Weights of a small mixture-of-experts language model, trained from scratch on English Wikipedia: 31.9M parameters, a sigmoid router.
Below are experts of layer 4 (counted from 0) of a mixture-of-experts language model. Rows are named router (the router's row for the expert), gate (a neuron's input weights, with its number), up (a neuron's input weights, with its number) and show model dimensions 192-223. Each number is 128 + 24 x the weight over its row's rms, rounded and kept within 0 to 255.
After each expert's rows: "mostly gets" lists some tokens that are sent to it at least half of the time. This comes from a sample of Wikipedia text that the model never trained on.

# expert 2
router [145 135 131 108 146 109 115  97 132  91 121 124 153  89 117 147 168 147 148 142  73 133  92 120 148 137 117 214 135 112  66 132]
gate61 [ 94 140 130 173 130 125 143 130 110 129 160 147 124 107 118 114 112 153 107 191 119 136 133 115 146 114 152 159 139  99  84 112]
up61 [171 131 124 131  94 164 125 157 137  92 167 156 122  92 166 143 135  98 113 118 114 139 151 135 165 101 166 156 169 104 144 138]
gate62 [124 143 158 186 145 134 131 118 132 121 113 177 118  99 120 131 141 144 137 122 151 125 127 114 120 110 133 138  80 159 139 157]
up62 [ 93 120 138 131 142 154 124 159  84 116  98 122 133 124 118 106 101 153 118 145 136 123 127 123 170 155 112 141  98 120 125 101]
gate63 [122 122 171 105 171  99 116 106 137 141 104 140 126 128 119 118 104 129 115  98 116 169 108 145 193 137 119 131 134 155 130 132]
up63 [115 126  96 133 132 136 110  93 119 118 132 164 129 121 117 109  88 155 185 103 101 136 123 142 148 126 135 127 128 156 141 132]
gate64 [129 139 119 153 147 120 133  79 102  88 126 138 146 128 120 144 148 150 123 149  56 121 146 128 164 127 104 129 114 133 121 135]
up64 [168 125 156 118 116 146 125 143 200 106 132 142 125 110 147 147 183 124 131 111 146 133 131 142 130 137 129 191 131 143 128 157]
gate65 [ 74 132 109  91 135 126 147 126 162 142 136 135 122 124 150  98 202  76  85 150 125 149 137  85 149 136 136 120 138 136 108  95]
up65 [144 115 104 116 118 160 132 141 128 159 120 105 109 153  86 118 136 129 151 125 145 119 175 137 123 134  80 135 176 142 156 128]
gate66 [128 135 139  96 127 110 105  83 169 154 165 138 120 131 189 152 180 122 144 169 126 105 118 130 135 175 160 169  82 114 103 152]
up66 [136 146 127 160 101 107 143 117 127  97 130 133  86  91 100 115 157 117 109 155 138 156 120 147 110 104 135 107 145 129 174 103]
gate67 [156 153 136 119 157 113 125 105 129 134 105  84 140 126 164 139 148 160  86 112 121 157  78 111 104 126 157 138 131 144 129  80]
up67 [107 104 136 132 117 165 147 126 115  95 114 101 134 114 112 114 113  90 117 132 137 145 178 131 104  90 129 131 137  84 135 104]
gate68 [112 128  85 167 123 129 124 109 134 128 116 166 135 137 153 150 125 151 154 128  99 149 176 130 170 157 133 145 109 111 130 123]
up68 [151 106 138 103 151 124 116 131 163 161 144  93 132 143 115 158 143  96  67 127 127 153 110  97  72 126 129  99 148 106  92 133]
gate69 [116 124 103 103  92 117 143 117 153  93 153 101  57 103 140  87 102 117  98 141 109 138 109 123 107 134 146 132 151 145 113 184]
up69 [130 114 111 111 162  99 138 140 168 142 165 128 144 144 111 118 171 165 116 116 108 135 126 144 120 131 136 151  88 122 118 156]
gate70 [143 128  82 117 146 177 166 136 143 131 152 118 145  86 134 127 151 118  69 160 104 142  98  89 148 101 115 130 106 123 143 112]
up70 [ 98 103 156 141 137 165 130 112 131 116 130 104 155 113 121 111 100 102 105  88 163 125 140 119 111 152 137 131 111 115 125  94]
gate71 [131 150 149 149 110 130 170 137 195  90 118 101 157 140 126 117 121  90 150 140 129 126  68 135 180  94 129 148 139 117 123 104]
up71 [106 138 149 113 118 129 113 128 123 142 126 123  69 126 106 157 148 165 147 112 148 137  99 135 101  74 136 117 117 110 106 102]
gate72 [143 154 138 156 157  84 151 142 115 139 113 149 133  91 143 152 113 156 120 136 102 168 121 144 144 117 189 146 108 126 136 123]
up72 [104 158 128 108 142 107 153 162 155 125  84 111 116 154 146 152 127 134 125 116 149 126 128 111 134 115 114 126 118 160 151 117]
gate73 [127 134 118 129 119 110 154 149 135 109 125  99 158 107 148 108 113 114 165 124 132 127  97  89 164 143 146 152  88  88 141 112]
up73 [164 109 122 100 158 120 139  51 111 129 127 118 135 101 123  91 115  87 150 156 133 113 130 118 145 129 151 103 133  57 125 134]
gate74 [137 128 142 133 144 137 100 160 107 131 133  99  70  76 192  76 157 151 140 140 144 147  88 124 114 164 106 169 141 133  99 145]
up74 [102 134  73 122 163 146 112 157 135 121 164 136 132 105 125 124 147  65 117 124 124  97 133 100  88 111 142 106 142 103 146 120]
gate75 [157 115 160 135 155 134  97 133 117 155 141 121 105 160  91 106 159 147 101 144 153 146 118 108 139 141 156 129 142 132 128 106]
up75 [126 179 121 124 110 136  78 103 163  84 104 166 156 150 150 124 102  95 148 135 135 130 123 151 126 122 121 114 127 113 117 112]
gate76 [ 83 117 123  84 109 125  93  88 175 105 109 128 149 116 128 117 130 145 136 147 103 129 128 140 141 137 131  75 133 112 135 158]
up76 [165 118 137 129  91 111 150 141 193 135 131 121 130 151 117 160  93 127 121  91 167 134 114 101 126 162 111 130 100 150 117 135]
mostly gets: "ma", " Pa", "c", " A", "li", " Ra"

# expert 4
router [154 146 145 117  97 152 116 157 119 138 161  94 112 152 161 114 175 117 105 118 112 141 154 167 156 126 129 129 108 106  98 107]
gate0 [138 126 141 119 123 159 137 143 120 128 149 111 134  92 118  88 135 152 107 162 154 141  98 149  86 128 115 152 117  91 145 133]
up0 [149 108 134 114 114 125 133 151 140 103 149 105 124 117 148 128 111 145 114 154 165 156  87 149 144 125 133 143 158 134 168 100]
gate1 [175 126 116  67 141 146 155 122 157  98 150 116  95 111 114  65 125 139  76 160 124 149 126 144 147 113 152 128 111 101 130 100]
up1 [136 107 141 164 143 100  96 128  88 110 100 173 113 134 130 138 113 137 134 114 105 149 148  88 138 120 141 133 164 160 108 119]
gate2 [114  88 127 150 141 109 110 186  89 138 129 123 127 143 163 143 164  98 135 107 108 109 123 156 113 156 139 107 104 143 110 135]
up2 [122 138 137 156  97 145 131 173 105 115 109 155 132 161 160 141 179 109 117  65 107 151 137  85 115 145 122 156 149 161  99 143]
gate3 [ 94 148 109 111 109 144  85 164 183 135 143 103 171 136 151 133 165 144 120  72 142 143 126 129 140 140 105 146 138 103 148 135]
up3 [100 133 104 135  90 165 139 112 104 147 111 134 168 141 145  68 152 112  71 100 129 119 106 116 139 126 132 101 129 103 124 127]
gate4 [104 137 125 143 165 118 112  93 144 153 108  63 115 144 130  95 174 107  93 146 117 123 126 145 139 136 120  86 127 128  87 119]
up4 [143 129 152 160 109 128 170 164 124 115 120 173 121 175 104 127 138  93 147 141 103 118  71 139 147 164 130 104 133 125 129 158]
gate5 [136 116 101  98 141 160 135 104 134 163 114 118 110 104 139 127 110  98 165 154 142 132 181 180 119 150  93 161 126 134 106  82]
up5 [112 120 151 122 150 159  91 135 166 115 137  82  81 111 107 121 147 141 118  86 114 117 150 163 132 157 156 154 159 125 146 116]
gate6 [ 83 133 154 130 138 180 120 116 100 135 172 144 124 109 133  99 130 115 158 109 118 146 148 131 165 101 142 106 105 140 143 140]
up6 [164 102 115 110  92 180 104  94 127 126 148 131 102  96 120 101 123 106 152 131 139 104 116 142 107 145 101  92 144 131 100 108]
gate7 [154 160 134 122 140  93 116 124 155 166  86 107 121 134 157 139  74 134  94 118 108 166 113 112 150 128 104 152 106 153 152 124]
up7 [150 117 140 123 133 139 112 148  94  57 143 116 162  86 111 164 179 134 119  97 148  82 112 146 153 143 113 136 147 139 128 139]
gate8 [162 100 135  99 113 119 111  77 131 115 104 150 114 188 141 124 116 145  98 134 148 167 147 131 139 117 115 114 117 140 136 147]
up8 [172 139 108 113  97 170 103 140  98 158 188 131 115 125 155 143 148 125 123 137 121 102 147 111  79  74 128 134 140 179 119 119]
gate9 [ 83 179 138 123 154 119 174 158 159 146 114 125 173 128 131 155 127 117 111  94 111 127 107 104 138  97 140 106 117 174 150 139]
up9 [136 105  83 113 131 173  93 140  88 118 145 112 111 106 118 132 144 121 116 129 136 186 121 157 112 145 186 154 115 107 119 177]
gate10 [138 123  90  67 139 146 161 136 161 106 132 149 113  96 110 139 138 126 139 140 147 148  58 103 123 145 130 140 131 138 139 117]
up10 [118 126 156 132 176 178 151 153  96 111 163 145 118 131 154 163 112 108 136 188 116 132 143 114 140 118 142 141 135 142 136 152]
gate11 [126 108  94 123 126 117 134 115 112 124 110  93  97 120 159 141 126 127 156 115 155 150 140 187 144 117  88 117 109 146 129 155]
up11 [127 134 193 121 125 152 125 137 101 157 162 124 135 115  97 109 171 111 156 105  84 151 103  94 112 155 151 136 132 122 138 116]
gate12 [126  80 128 132 117  98 131 139  95 192 117 118 102 137  71 136 114 150 128 134 135 139 164 166 125  96 123 123 154 136 137 112]
up12 [139 119  99 148 123 138 113 134 177 106 107 184  97 140 160 107 114 111 102 117 105 112 105 100 124 155 174 151 126  97 159 125]
gate13 [123 159 140 115 107 112  97 133 105  91 126 133 140 144 185 147 151 126  83 109 115 179 142 145  81 136 165 159  92 130  92 111]
up13 [130 154 167 117 102 144 124 143 142 134  90 122 147 133 163 156 145 159 151 131  98 147 103 155 110 151 131 109  79 129  75 131]
gate14 [123 132 117 144 162 163 112 150  82 168 114 126 127 135 109 100 127 134 128 133 145 132 123 159 126 115 172  91 144  72 141 141]
up14 [162 136 132 111 119 122 131 102 106 174 124  97 137 139 124 113 128  81 144 114 122 136 109 122 138 129 103 105 118  73 135 112]
gate15 [125 125 103 123 127  95 114  76 106 149 120 133 103 127 101 184 128 172 138 121 119 114 122 136 168 144 139 158 145  86 157 125]
up15 [ 76 127 119 144 124 157 103 148 108 156 104 159 158 143 149 140 155 153 143 111 142  87 122 114 127 157 173 179 123 134 116 143]
mostly gets: " ==", " =", "---|---|---|---|", " career", " ===", "%"

# expert 3
router [118 127 160 165 105 140 160 132 134 152 153 120 133 179  97 101  93 143 104 107 172 143 138 117 147 107 138  51 137 103  92 138]
gate61 [121 119 156 127 165 158 153 155 103 176  92 113 114 145 159 150 130 103 140 166 121  77 129 119 126 135 142 166 132 154 109 107]
up61 [131 135 129 103 104  97 119 138 164 154 137  95 151 141 106 160 120 127 135 126 164 163 125 134 167 195 150 104 134 100 140 106]
gate62 [157 146 138 129 123  84 109 146 104 117 128 120 134 116 105  89 132  90  91 110 117 116 110 126 139 137 123  94 121 119 139  73]
up62 [157 164 109  91  58 149 109 120 136 114  87 145 138 101 114 143 144 114  95 113 112 142 143 112 126 157 158  90 137 135 138 164]
gate63 [109 164 104 115 114 140 121 165 124 139 128 140 150 163 159 126  84 109  63 138 126 146  99 109 127 150  98 106 143  72 126 111]
up63 [102 150 172 139 130 107  97 125 146 137 199 132 122 114 158 110 166 108 133 179 123 158 110 126 139 143 160 162 106 142 149 135]
gate64 [115 133 127 124  96 142 150  75 156 153 109 143 110 133 141 122 116 155 146  78 141 149 106 144 162 142 148 139 114 107 111 120]
up64 [136 146 119 134 120 104 167  68 151 135 115 128 103 118 150 163 119 136 135  85 109 132 102 101 166 154 100 148 123 105 142 108]
gate65 [105 152 151 134 158 140 119 112  97 137 135 110 138 140 113 122 141 130  80 167 134 158 142 123 122 121 136  93 137 143 154 141]
up65 [143 162 122  94 109 129 156 131 112 117 128 164 148 169 183  72 155 117 114 137 160 133 126 121 105 139 145 138 127 156 119 115]
gate66 [152  89 140 186  95 152 125 116 146 111  97  90 108 179 181  82 183 151 160 106 132 143 167 171 136  93 130 120 120 115 146 103]
up66 [119 141 173 110 103  87 113 160 182 122 214 132 115 101 149 129 132 100 110 122  95 125  82 116 128 140 126 114 137 137 103 143]
gate67 [126 115 149 176  97 118 149 118  93 144 113 114 146 112 139 161 121 137 118 122 126 143 141 136 124 195 108  81 119 183 156 143]
up67 [163 183 110 152  82 176 103 108 139 143 122 145 109 126 135 139 131 126 144 104 104 137  94 148 141 153 137 153 123 138 157  65]
gate68 [122 132 128  75  87 135 120 152  81 125 118 138 117 128  93 126  96 130  89 129 117 173 162 100  99 160  95 132 113 101  92 144]
up68 [101 150 149 128 108 114 150  81 113 133 148 107 151 146 134 152 119 109 133  92 117  91 131 128 103 114 176 146 119  94  93 135]
gate69 [146 115 148 133  79 161 138 106  96 147 187 148 152 123 152 121 143 105 100 114  99 143 110 121 134 134 150 119 119 113 149 144]
up69 [137 120 106 173 144 110 146 127 130 149 150 113 114 127 112 155 124 110 123 168 157 146 128 139 163 118 113 132 126 118 181 110]
gate70 [110 122 117 140 100 116 119 171 122 128 157 133 118 113 212 129 113  80 144 129 111 149 112 110 131 120 118 119 140 160 105 126]
up70 [ 99 152 104 147  98 130 140  82 144 116 126 131 128 104 105 164 172 137  76 149 157 137 145 144 138 113 168  84 130 142 176 122]
gate71 [110 126 159 150 115 126 136 120 141 121 133 121 166 139 121  99 115 128 123  90 148 171 128 137 173 116 177 147 138 130 145 142]
up71 [106 138 129 169 155 108 158 156 144 103 135 105 123 139  99 173 119 138 109 113 156 113 117 131  96 130 118 108 148  96 136 152]
gate72 [148 162 152 142 146 105 151 118 154 107 112  74 127 122 151 114 137 132 131 121 189 155 147 124 172 167 124 185 155 135  90 126]
up72 [171 154 136 115 129 153 106 101 112 159 152 100 107 108  87 177 113 110 151 123 124 156 151 129  89 146 114 120 135 137  92 134]
gate73 [141 133 177 113 159 156 109 133 134 124 122 121 145 119 183 154 107 148 110 129 133 123 151 120 120 111 139 140 138  97 168  84]
up73 [105 126 104 167 151 114 115 149  97 155 140 103  97 126 120 129 117 127  96 155 122 125 114 110 118 122  82 116 142  97 127 162]
gate74 [103 128 137 155 104 136 133  85 117 146 153 157 132 153 129 110  85 129 153 161 157 111 114  96 137  85 117 121 124  99 135  95]
up74 [129  91 116 139 111 108 144 115 102 127 105 154 119  92 142 140 132 140  85 164 131 114 105 132 140 150 155 100 101 105 142 122]
gate75 [125  95 121 122 123 125 156 109 120 117 112 149 132 105 141 106 136 135 114 112 141 129 114 113 147 170 107 160 116 155  93  78]
up75 [114 135 123 147 124 116 134 148  94 123 120 102 115  83 160 105  76 156 146 104 143 128 117 136 109 152 145 124 108 113 125 157]
gate76 [ 94  84  85 144 150 186 131 107 108 102 136 147 104 145 123 153 112 106 101  99 137 120 165 163 142 140 142 176 133 131 150 147]
up76 [114 110 188 113 124 126 115  99  72 134 156 130  95 146 120 112 146 173 138  98  91 140 109 152  89 170 121 109 119 128 122 177]
mostly gets: " is", " was", " are", " be", " not", " has"

# expert 1
router [124  98  88 138 165 103 128 135 101 123  99 167 135 133 131 120 167 114 141 155 145 111 111 149  98 151 137  83 127 167 166 125]
gate0 [168 130 114 155 135 124 135 117 131 161 175 179 125 154  82 119 165 115  90 105 145 156  90 106 130 118 154  93 116 153 148 173]
up0 [125 166  88 115 141 108  97 160 110 116 126  70 149 143 125 145 122 132 111 140 128 111 121 147 160 144 128 105 152 137  91 145]
gate1 [ 94 130 165 139 146 109 130 122 112  58 162 155 115 115 132  92 133 164 146  76 114 137 123 129 118 133 129 170 115 156 175 151]
up1 [125 112  88 144  82 153 145 160  94 148  79  91  95 148 126 153 130 115 157 155 102 158 125 136 147 166 148 106 145 119 171 128]
gate2 [122 118 129 161 136 130  79 113 135 124 165  95  92  97 151 104 159 112 166 116 125 148 149 144 102 157 123 140 135 113 162 134]
up2 [ 90  90 126 143 138 168 130 120 103 133 121 151 116 117 143 150 110 134 144 160 116 134 128 119 108 167 135 131 115  93 173 139]
gate3 [ 93 173 126 123 106 119 159 137 102 107 150 175 111 110 131  92 128 125 174 110 101 146 112 127 175 125 125  76  99 102 164 102]
up3 [113 150  94 126 166 134 122 156 117 162  86 154 122 130 161 174 110 120 131 114 110 105 189 123 122  58 103 100 114 125 153 123]
gate4 [ 95 153  78 131 118 143 150 183 160 110 143 118 129 134 141 154 166 137 104 112 166 120 112 131 159 130 140 127 112 114 151 155]
up4 [ 97 126 162 108 120  84 180 127 152 155 104 109 142 160 101 103 147 131 171 129 135 101 123 167  93 111 138 136 138 144 126 108]
gate5 [118 104 153  96 159 132 131 185 114 154 129 122  96 109 111 123 117 136  97  99 163 100 126 143 101 103 130 102  92 116 139  96]
up5 [186 145 111 117 132  98 129  83 129 101 117 141 160 169 130 109 155 147 155 143 106 118 125 109  82 147  90 138 165  92 102 133]
gate6 [116 112 123 125 116 112  87 146 179 125 146 122 105 145 110 126 141 121 115 150 108 168 165 154 149 106 173 101 162 135 166 126]
up6 [145 118 101 118 110 134  82 171 148 132 161 115 106 113  89 114 142 128  90 150 110 124 143 131 148 157 136 118 157  96 102 146]
gate7 [137 149 143 113 118 116 128 167 138 120 109 183 166  85 140 126 156 126 124 143 158 127 112 187 149 119 122 109 128 134 156 132]
up7 [138 150 136 157 137 135 171 138 151 157 110 100  74 114 145 119 118 116  73 144  74 100 110  94 122 123 141 143 140 140 108 119]
gate8 [135 103 111 166  92 113 121 117 109 174 129 121 128  98 109 130 160 108 156 124 130 131 131 130 136 120 156  85 130  99 142 128]
up8 [ 91 122 162 114 183  83 132 132 137 122 118  97 159 140 156  94 140 128 126 111 123 108 142 130 147 149 157  92 140  97 133 122]
gate9 [134 127 156 102 129 139 109 127 157 133 105 123 146 150 108  96 135  61 160 131 119  86 133 115 120 117 111  85 135 136 134 141]
up9 [176 103 128 164 138 137 117 138 111 100 127 163 138 146 158 131 115 132 164  90 102 139 117  90 101 148 121 170 137 156  79 132]
gate10 [116 121 149 137 123 120 145 154 107 177 118 125 101 121 113 106 160  77 150 134 119 120 144 168 130 110 139 124 126 107 161 183]
up10 [126  99 166 145 165 102 137 158 125 120 184 117 133 137 139 158 133 140 143 146 140 146 166 107 127 148 107 131 165 149  70 194]
gate11 [134  84 141 131 128 147 141  88 122 169  98 134 130 146 122 103 111  78 151 133  91 122 136 140 121 119 124 130 162 103 140 105]
up11 [151 140 127 126 133  84 122 140 128 110 159 137 161 115 144 176 156 145 145 104 110 104  99 170 127 128 151  51 100 143 133 119]
gate12 [151 153 126  94 149 162 124 110 114 141 151 145 115  99 119 170 167 133 128 168 126 135  97 161 138 153 184 134 115  89 160 135]
up12 [134 110 131 164  86 112 161 139 142 116 116 186 146 145 114 178 158 110 144 123 123 121 156 108  94 125 125 138 131 140 168 123]
gate13 [140 146 153 122 183 148 110 145 169 144 119 141 148 110 117 121 134 114 136 116 142 135 115 136 153 121 118 125 120 120 145  88]
up13 [144 135 121  97 130 154 100 126 100 156 136 123 162  81  94 128 126 184  93  71 156 108 149 117 143 144 173  61 123  85 118 133]
gate14 [109 153 122 106 154 105 133 155 102 118  79  90 129 115 159 116 140 133  96 125 129 120 115 128 136 134 123 191 120 133 110 164]
up14 [151 122  87  87 120 108 129 159 129 160 103 111  86 116 131 144 143 158 132 169 103 174 133 128 129  87 130 147 137 175 166 128]
gate15 [111 135 147 122 167 131  97 143 149 160 128 150 156 129 158  88 117 132  94 113 130 154 169 103 167 121 146 111 140 142 122 122]
up15 [129 129 163 138  95 133 106 197 167 141 129 142  87  86 171 106 149 130 137 151 120 110 128 147 150 111 144  90 142 121 155 133]
mostly gets: " Democratic", "istic", "source", " Republican", "door", " Independent"

# expert 0
router [147 122  90 114 170 108 124 136 138 109  97 126 112 130 130 132 107 109 134 122 133  97  96 118  87 128 144 121 115 186 177 113]
gate61 [119 144 175  96 162 133 113 103 145 114 117 143 152 109 191 170 120 114 135 119 133 136 127  88 140 133 135 117 133  97 149  61]
up61 [112 107 143 132 144 110 105  86 163 107  99 156 122 135 156 123 123 108 128 167 123 107 145  70 143 113 111 150 134  94 153 145]
gate62 [159 152 192 133 161 111 131  98  99 103 166 102 164  98 129  96 132 141  91 125 133 124 130 129  99 116 138 132 115 181 116 135]
up62 [144 108 135 135 164 145 136  58 131 110 135 121 113 101 120 126  94 143 162 167 164 112 114  90 116 161 155 107 110 109  88 133]
gate63 [131 160 126  99 131  99 111 153 130 116 127 109 192  90  76 130  66 107  89 116  65 158 117 135 161  98 155 167 105 135 128 148]
up63 [140 144 114 119 146 192 135 104 113  81 104 110 102 119 142 147 146 141 135 174 167 132 139 131  99 149  94  95 129 120 118  91]
gate64 [100 139 139 113  98 142  45  93 134 105 153 125 124 123 161 121  86 158 111 110 117 143 102  88 112 116 119 113 127 173 163 169]
up64 [130 109 129 130 105 133 121 115 159 132 140 160 105 146 125 114 112 129 174 114 129 107  95 159 134 127 162 138 166  78 111 131]
gate65 [125 180 124 114 147 111 124 132 113 112  98 131 143 130 140 112 134 135 100  93 112 108  73 117 125  71 101 184 124  89 174 150]
up65 [112 103 141 153 136 113 147 150 127  98 111 101 130 130 125 114 118 113 125  98 102  70 155 120 110 152 132 110 119 148 131 141]
gate66 [116 182  88 141 146 121 118 167 100 185  82 154 127 122 101 130 161 145  89 110 128 111 131 163 130 101 156 113 147 133 142 119]
up66 [117 136 144 103 107 143 109 141 147 111 102 124 128 142  66 130 147  90 116 150  85  91 122 178 113 122 153 119 131 120 147 117]
gate67 [138 137 188 130 126  84 141 121 111 126 136  88 108 108 109 130 124 123 135 138 169 106 122 132 107 164 180  94 199 158 154 178]
up67 [115  92 133 147 144 102 118 130 159 123 160  98 122 105 135 160 140 141 115 108 121 151  92 148 108 167 167 155 131 133 176 162]
gate68 [ 67 130  98 115 103  91 130 128 141 119 157 163 139 110 166 104 129 165 117  81 103 147 124 152 127 101 177 136 113 122 112 160]
up68 [101 125  93  99 106 131 128 133 133 116 123 119 145 186 118  82  73 147 131 118 119 135 154 137 154  99 107  93 106 130 109 110]
gate69 [120  92 154 152 125 154 140 139 132 160 142 157 167 120 150  89  66 118 130 104  84 132 140 127 138  88 117 148 173 116 133 109]
up69 [137 174 141 174  97  96 103  99 119 131 113 149 129 153 144 116  99 154 153  93  99 133 139 123 123 107 137 122 108 132 162 141]
gate70 [163 122 119 119 107 155 121 142 185 172 103 112 154 101 110 149 124 125 143 161 115 140 157 111 143 171 137 150 127 147  94 111]
up70 [187 145 143 119  85 152 114 141 109  85 133 102 158  90  73 119  94 100 160 154 110 156 159 106  95 118 112  97 139 135 103 160]
gate71 [117 129 123 139 110 125 140 149 129 149 132 124 140  93 110 111 138 144  88  84 137 179 152 140 118 134 151 128 114 123 110 115]
up71 [146 153 126  79 143 179 120 106 127 129 148 105 127 120 127 166  83 113  79 102 117 168 117 165  96 128 128 149  86 142 138 171]
gate72 [157 140 132 100  97 138 156 116 152 135 160 128 115  83 128 137 127 154  61 144 155 181 139  90 143 137 153 144 124 138 172 109]
up72 [118 170 129 122 124 140 102 123 128  91 142 147 118 125 144 139 111 173  83 128 150 143 133 108  76 166  78 170 155 104 124 139]
gate73 [119 128 117  83 152 142 148 133 171 135 124 172 129 114 105 124 107 130  91 125 104 122 132 144 119 153 122 154 117 108  96 164]
up73 [161  66 136 149 163  82  89 123  87 109 118 114 121 141 143 139 103 114 108 166 126 186  84 101 138 114 124 164 160 142 185 128]
gate74 [126 115 152 105  94 118  99 126 148  91 143 149 100 123 130 150 109 124  84 110 132 142  95 130 109 165 120 167 120 143  94 166]
up74 [154 119 127 134 134 126 101 120  94 131 160 107 111 120 127 139 178  99 136 134 114  82 116 135 101 116 161 116 142 175 119 170]
gate75 [112 140 136 131  86  81 152 163 147 140 132  99 119 153 148 132 129 124 121 100 130 153 115 151  92 150 111 147 144 176 127 133]
up75 [162 125 117 141  72 140 107 178 142 104 130  93 113 143 149  86 129 158 152 148 150 152 129 127 164 129 105 130 156 148 105 161]
gate76 [144 113 151 130 108 157 131 124 137 175  63 110 117 156 138 124 128 120 141 144 160  83 132 177 119 109 150 133 118  92 155 124]
up76 [112 163 109 133 136 109 157 162 135 140 156  81 107 103 115 139  94 146 116 156 112 124  93  97 148 162 123 125  94 141 124 116]
mostly gets: " other", "ation", " large", " the", " Royal", " several"

# expert 5
router [108 159 147 108 149 115 128 101 130 133 126 142 145 109 148 144  91 117 137  91 144 131 175 138 121 147 137 153 155  73 142 123]
gate0 [154  93 150 143 162 139 119 134 136  98 162 180 133 119 105 122 102 100  73 114 109 166 109 101 137 156 151 114 133 121 127 119]
up0 [ 83  89 149 171 104 120 120 115 120 134 130 125 111 161 150 114 133 115 127 125  89 133 124 109 103 112 115 158 117  94  88  97]
gate1 [116 117 134 113 132 173 115 156  79 144 143 172 141 125 100 162  86 115  94 104 159 113 127 114 171 112 133  99 125 104 164 144]
up1 [122 134 122 151 135 123 127 134 149 141  97 112 150 124 151 125 111 113 138 131 123 137 122 153 135 143 101 147 132 124 126 151]
gate2 [148 122 140 154 124 106 165 122 149  96  96 107 123 169 105 118  84 119 142 141 143 124 111 147 118 137 100 114 143 126 171 177]
up2 [122 122 174 105 123 181 129 140 118 126 113 132 139 131 128 127 105 145 117 128 163 121 167 110 121 144  94 116 151 109 142  75]
gate3 [122 150 122  93 119 112 126 128 137 169 129 131 110 138 140 122 143 168 111 111 141 130 147 114 131 155 177 125 141 139 112 119]
up3 [119 145 114 125 131 135 119 159 146 140 119 131 140 138 154 134 141 176 142 163  67 140  94 146 135 121 150 150 109 120 129 168]
gate4 [167 139  98 115 118 116 133 121 109 165 125 168 186 160 120 146 149 123 150 173 165  99 141 133 122 107 140 148 144 102 159 141]
up4 [110 126 143 181 124 156  96 117 155 118 159 128 136  94 115 176 115 125 122 133 105 153 104 120 144 158 122 144 131 152 126 120]
gate5 [116 157 154  93  90 132  92 118 162 136 109 126 125 149 147 119 130 150 141 123 153 162 117 128 132 176 141 122 109 145 140 163]
up5 [113 120 178 132 157 132 146 153 110 139 106 114 130 130 110 162  92 127 108 157 108 144 124 134 143 120  76 121 150 156  84 146]
gate6 [138 126 141 114 207  93 107  95 103 115 143 129 101 111 125 121 102 108 109 117 124  90 128 149 144 146 120 136 109 139 103 137]
up6 [153 181 145 136 161 110  82 158 164 159 112 148 113 123 133 145 118 164 143 144  91 148 121 136 110 113 148 110 119 127 125  99]
gate7 [142 144  92  84 129 124 105 128 151 120 127 136 151 136 100 160 129 128 134 164 147 124 143  82 112 116 132 132 130 145 121 123]
up7 [113 112 121 141 121 108 114 142 134 162 135 157 121  97 122 132 108 142 120 120 126  84 111 156 138 110 116 103 123 106 122 138]
gate8 [102 148 130 114 125  89 121 129 115 138 132 147 172 141 110 126 130 106  83 174 185 113 131 146 180 128  99 133 101 125 129 110]
up8 [103 141 124  74 151  65 138 180 128  92  95 147 137 102 120 136 139 167 103 141 125 137  94 151 100 120 134 112 135 107 133 120]
gate9 [153 129 164 143 140 171 105 106 105 131 107 126 142 133 173 158 160  77 107 156 160  78 104  86 111 114  92 121 137 126  68 124]
up9 [102 122 158 174 111 116 128 155 146 130 145 150 113 164 125 177  93 113 131 115 176 120 141  88 141 102 100 148 134  95  65 121]
gate10 [120 162 114 137 175 165  67 159 114 128  88 133  98 160 192 153 102 116 134 125  81 124 137 116 157 112 133 107 125 101 139 128]
up10 [133 105 129 141 160 132 147 103 126 135 127  94 117 109  80 126 148  97 167 125 151 144 105 136 192 134 153 158 152 134 148 132]
gate11 [149 106 124 162 112 141 145 171 178 124 160 139 128 162 101 143 149 121 123 133 153 111 121 138 125 117 115 104 124 146  62 131]
up11 [133 105 133 114 155 115  71 152 126 115 128 128 118  78 161 153 141 124 122  95 133 128 110 113  99 122 127  94 100 133 111 115]
gate12 [122  91 154 120 110 125  87 101 137 123 128 100 116 111 180 114 122 109 145  88 151 127 117 116 148  88 136 160 130 158 143  81]
up12 [127 126 149  86 124 140 119 183 110 145 135 149 151  93 181 149 155 126  92 109  91 150 111 141 104  87 133 168  94 139 113 137]
gate13 [109 187 130 161 134 111 110 129 122 136 171 141 140 119 130  85 111 153 117 148 126 149 152  95 143 114 132 148 121  65  96 144]
up13 [191  83 172 133 140 143 121 100 137 146 185 130 160 138 137 160 140 133 124 146 102 141 110 152  94 129  92 169 142 182 145 148]
gate14 [143 159 120 185 144 137 105 116 142 120 151 141  99 111 133 121 148 161 166 137 173 153 136 135 111 126  99  56 140 157 119 116]
up14 [144  80 110  89 141  59 154 154 121 126 119 112 107 159 163 106 110 112 124 123 124 104 190 113 150 132 161 137 124 137 127 152]
gate15 [137 142 123 115 137 100 108 111 115 114 167 139 128 178 170 141 142 137 137  95 126 102 177 142 109 105 120 122 137  64 102  95]
up15 [113  98 136 117 137 174 113 171  63 143 121 108 129 124 117 108 126 104 139 141 113  97 122 154 108 149 117 128 124  75 131 110]
mostly gets: "K", "H", " South", "S", " University", "),"